From a checkpoint of a small mixture-of-experts model trained on Wikipedia: 160 experts in each of 12 layers, 4 picks a token.
Below are experts of layer 8 (counted from 0) of a mixture-of-experts language model. Rows are named router (the router's row for the expert) and show model dimensions 0-63. Each number is 50 + 12 x the weight over its row's rms, rounded and kept within 0 to 99.
After each expert's rows: a language model's description of what the expert responds to. This comes from a sample of Wikipedia text that the model never trained on.

# expert 39
router:49 59 47 54 61 54 34 38 46 33 38 52 68 63 71 52 24 67 43 62 67 51 36 23 32 59 59 52 55 67 59 43 57 58 23 41 54 30 47 71 56 67 42 69 70 29 37 33 47 42 33 29 40 67 63 46 67 50 55 62 48 45 69 39
The letter f or F inside words (\frac, Lyfe, Eleftheriou), hyphen bullets in See also lists, heading equals signs, and at.

# expert 18
router:59 38 64 74 49 41 41 40 37 36 36 53 60 53 52 29 39 58 29 35 51 70 56 55 51 57 57 45 73 76 66 33 46 54 42 47 65 37 38 83 50 54 53 75 46 39 37 28 45 38 36 41 61 54 51 52 44 47 56 67 59 39 53 56
Nouns and word endings for creative works and media, such as television, music, program, episodes, compil-ation, com-edy, ess-ay.

# expert 61
router:60 58 57 69 56 42 42 50 50 44 42 48 61 61 79 54 47 58 44 29 60 67 59 55 37 75 52 65 57 61 43 59 51 41 39 25 46 23 23 66 46 51 41 70 47 43 49 36 47 62 60 31 60 45 48 40 62 46 59 53 57 49 60 41
Capitalized first pieces of proper names after the, of, or a comma, such as And(rés), A(egyptus), North Carolina, Old Town.

# expert 1
router:45 60 53 58 51 63 24 36 38 42 37 44 64 57 67 49 35 59 42 47 57 66 56 54 45 60 47 44 69 74 65 54 55 50 39 30 42 37 38 72 23 70 48 78 47 40 37 46 49 46 51 38 49 57 51 58 43 45 75 46 54 37 49 57
First pieces of words or names at line starts in lists, tables and references, such as R(uth), M(imoropica), the • bullet.

# expert 50
router:51 56 51 84 52 63 45 30 60 47 41 33 53 58 36 21 15 41 31 36 60 51 51 62 38 59 51 51 63 55 69 58 48 59 53 38 41 45 40 67 44 47 53 58 54 34 45 25 58 25 28 32 51 52 62 52 47 42 67 72 42 48 74 45
Single capitals and uppercase pieces inside codes and abbreviations, such as country codes USA, ITA, positions MF, DF, and chemical database IDs.

# expert 35
router:51 42 47 61 36 54 38 51 22 45 57 64 51 51 43 24 32 67 39 40 57 63 53 35 41 55 54 71 57 84 70 59 64 65 62 44 50 37 50 52 44 70 42 43 48 53 46 33 41 54 44 21 64 49 60 65 55 42 50 77 36 44 53 55
Word-final suffix pieces, mostly plural endings like s, ers, es, ies, ians, e.g. Avengers, departments, individuals.

# expert 58
router:57 57 45 79 53 36 36 58 51 56 51 51 45 67 55 21 30 72 46 47 61 36 33 57 34 69 69 61 46 66 65 49 53 60 35 31 54 49 58 68 52 64 28 47 39 50 50 39 48 43 35 45 46 49 60 67 73 37 86 66 44 47 65 51
Commas following place or organization names in locations and dates, such as Atlantic City, New Jersey or June 26, 2021.

# expert 15
router:30 46 72 65 40 49 38 53 57 43 54 51 56 63 61 31 29 64 32 49 70 53 31 42 41 64 39 68 76 76 55 29 37 51 44 25 58 46 53 74 50 80 53 52 46 39 41 35 66 40 37 27 57 46 55 53 38 47 69 44 39 34 48 64
Middle syllables like al, ar, il, on inside names and words, as in sol-ar, Trinid-ad, Ne-il, Foss-il; also modern, Christian.

# expert 23
router:47 58 49 72 63 56 31 47 58 52 46 56 55 72 33 36 42 57 45 44 52 56 54 44 51 59 53 67 55 58 62 21 57 57 67 44 58 35 41 47 53 51 55 61 33 40 42 38 75 57 50 24 71 58 60 55 60 35 67 58 53 60 56 65
Month names and seasons after in, on or a day number, plus event verbs like died and began, e.g. 11 November, autumn 2022.

# expert 34
router:43 59 44 69 58 57 46 39 51 42 31 30 48 66 59 36 38 48 40 31 61 66 48 47 24 63 36 54 62 65 75 37 64 78 45 30 46 37 48 79 47 57 51 65 48 50 52 21 61 47 48 36 51 62 60 51 63 48 75 60 44 36 51 51
Single capital letters starting a split proper name, often in table cells of casts, rosters or results, e.g. S-eth, G-ibbs, K-lasnić.

# expert 55
router:64 62 53 56 69 47 49 47 41 59 35 32 73 64 42 36 44 53 30 24 72 49 34 51 41 54 49 45 56 68 74 42 53 50 39 38 49 31 41 64 33 67 51 48 44 40 51 33 65 29 41 34 51 49 63 62 50 35 76 65 43 36 70 37
Digits and digit pairs inside numbers in statistics tables, populations, coordinates and measurements, such as 4,45-5 and 63.-9.

# expert 28
router:51 51 50 76 51 45 29 40 39 47 43 46 69 53 58 40 38 55 41 44 79 51 40 44 49 69 50 58 74 61 59 49 67 49 51 38 59 50 31 57 34 63 56 67 43 43 48 42 56 38 43 46 64 53 51 71 53 33 58 56 54 42 63 37
Determiners opening a noun phrase, mostly after a preposition or at sentence start, such as the, a, his, its, their.

# expert 54
router:43 47 53 46 55 36 42 51 45 43 46 44 58 43 68 35 46 56 36 47 73 67 45 53 46 75 52 50 51 61 58 41 62 57 55 48 60 43 21 76 36 58 41 75 48 50 44 38 63 31 52 43 60 59 59 62 53 56 51 58 63 32 61 52
Possessive markers and determiners before nouns, such as 's, his, their, its, her, own, often followed by first, father, mother.

# expert 59
router:37 36 70 71 57 41 30 47 66 51 36 53 50 65 60 42 36 50 40 49 68 52 52 39 42 51 53 62 69 78 52 31 71 66 49 52 47 31 46 58 36 64 50 71 42 39 50 35 46 49 57 47 61 49 37 68 35 35 73 52 54 28 58 55
Forms of be, have and modals after a subject pronoun or noun, e.g. it was, they were, she has, would.

# expert 26
router:52 55 39 54 49 36 43 43 42 36 46 34 56 75 43 38 46 73 49 39 49 50 37 39 24 51 72 43 57 57 69 50 46 68 30 37 54 47 62 68 58 59 50 67 65 50 47 26 52 37 43 29 60 70 61 44 62 50 75 60 51 47 67 54
Single letters beginning words after numbers, mostly unit abbreviations like m-ile, km, ft, plus blank table cells.

# expert 49
router:43 56 57 54 57 45 40 38 56 52 28 49 60 67 45 39 29 59 34 44 70 51 56 43 46 65 46 66 65 59 59 46 49 69 35 53 32 36 46 52 28 50 49 68 56 46 31 46 48 45 34 26 66 40 36 59 43 20 52 55 48 47 58 44
Four-digit years and their final digits in dates, tables and prose, such as in 2005, 1988, 190-8, 12-76.

# expert 31
router:53 48 62 53 29 46 30 49 31 56 41 36 49 61 48 35 51 73 55 40 68 57 57 36 55 63 49 63 64 47 53 37 62 53 26 36 49 46 40 67 36 58 48 52 57 45 51 44 47 31 44 21 45 57 43 57 42 30 70 60 54 34 44 55
Opening consonant pieces of words after spaces, hyphens or quotes, such as d, s, st, the it of Unit, and de(emed).

# expert 8
router:39 64 63 58 55 51 31 39 49 49 35 36 56 63 55 34 55 40 34 41 55 58 62 51 53 53 44 57 48 66 63 40 56 62 54 43 43 55 40 62 38 55 39 75 50 43 53 29 54 58 46 34 73 45 68 37 39 54 62 63 58 26 51 60
Verbs and verb endings in running prose, often after "to" or "by", such as recogn-izing, received, announced, using, fin-ance.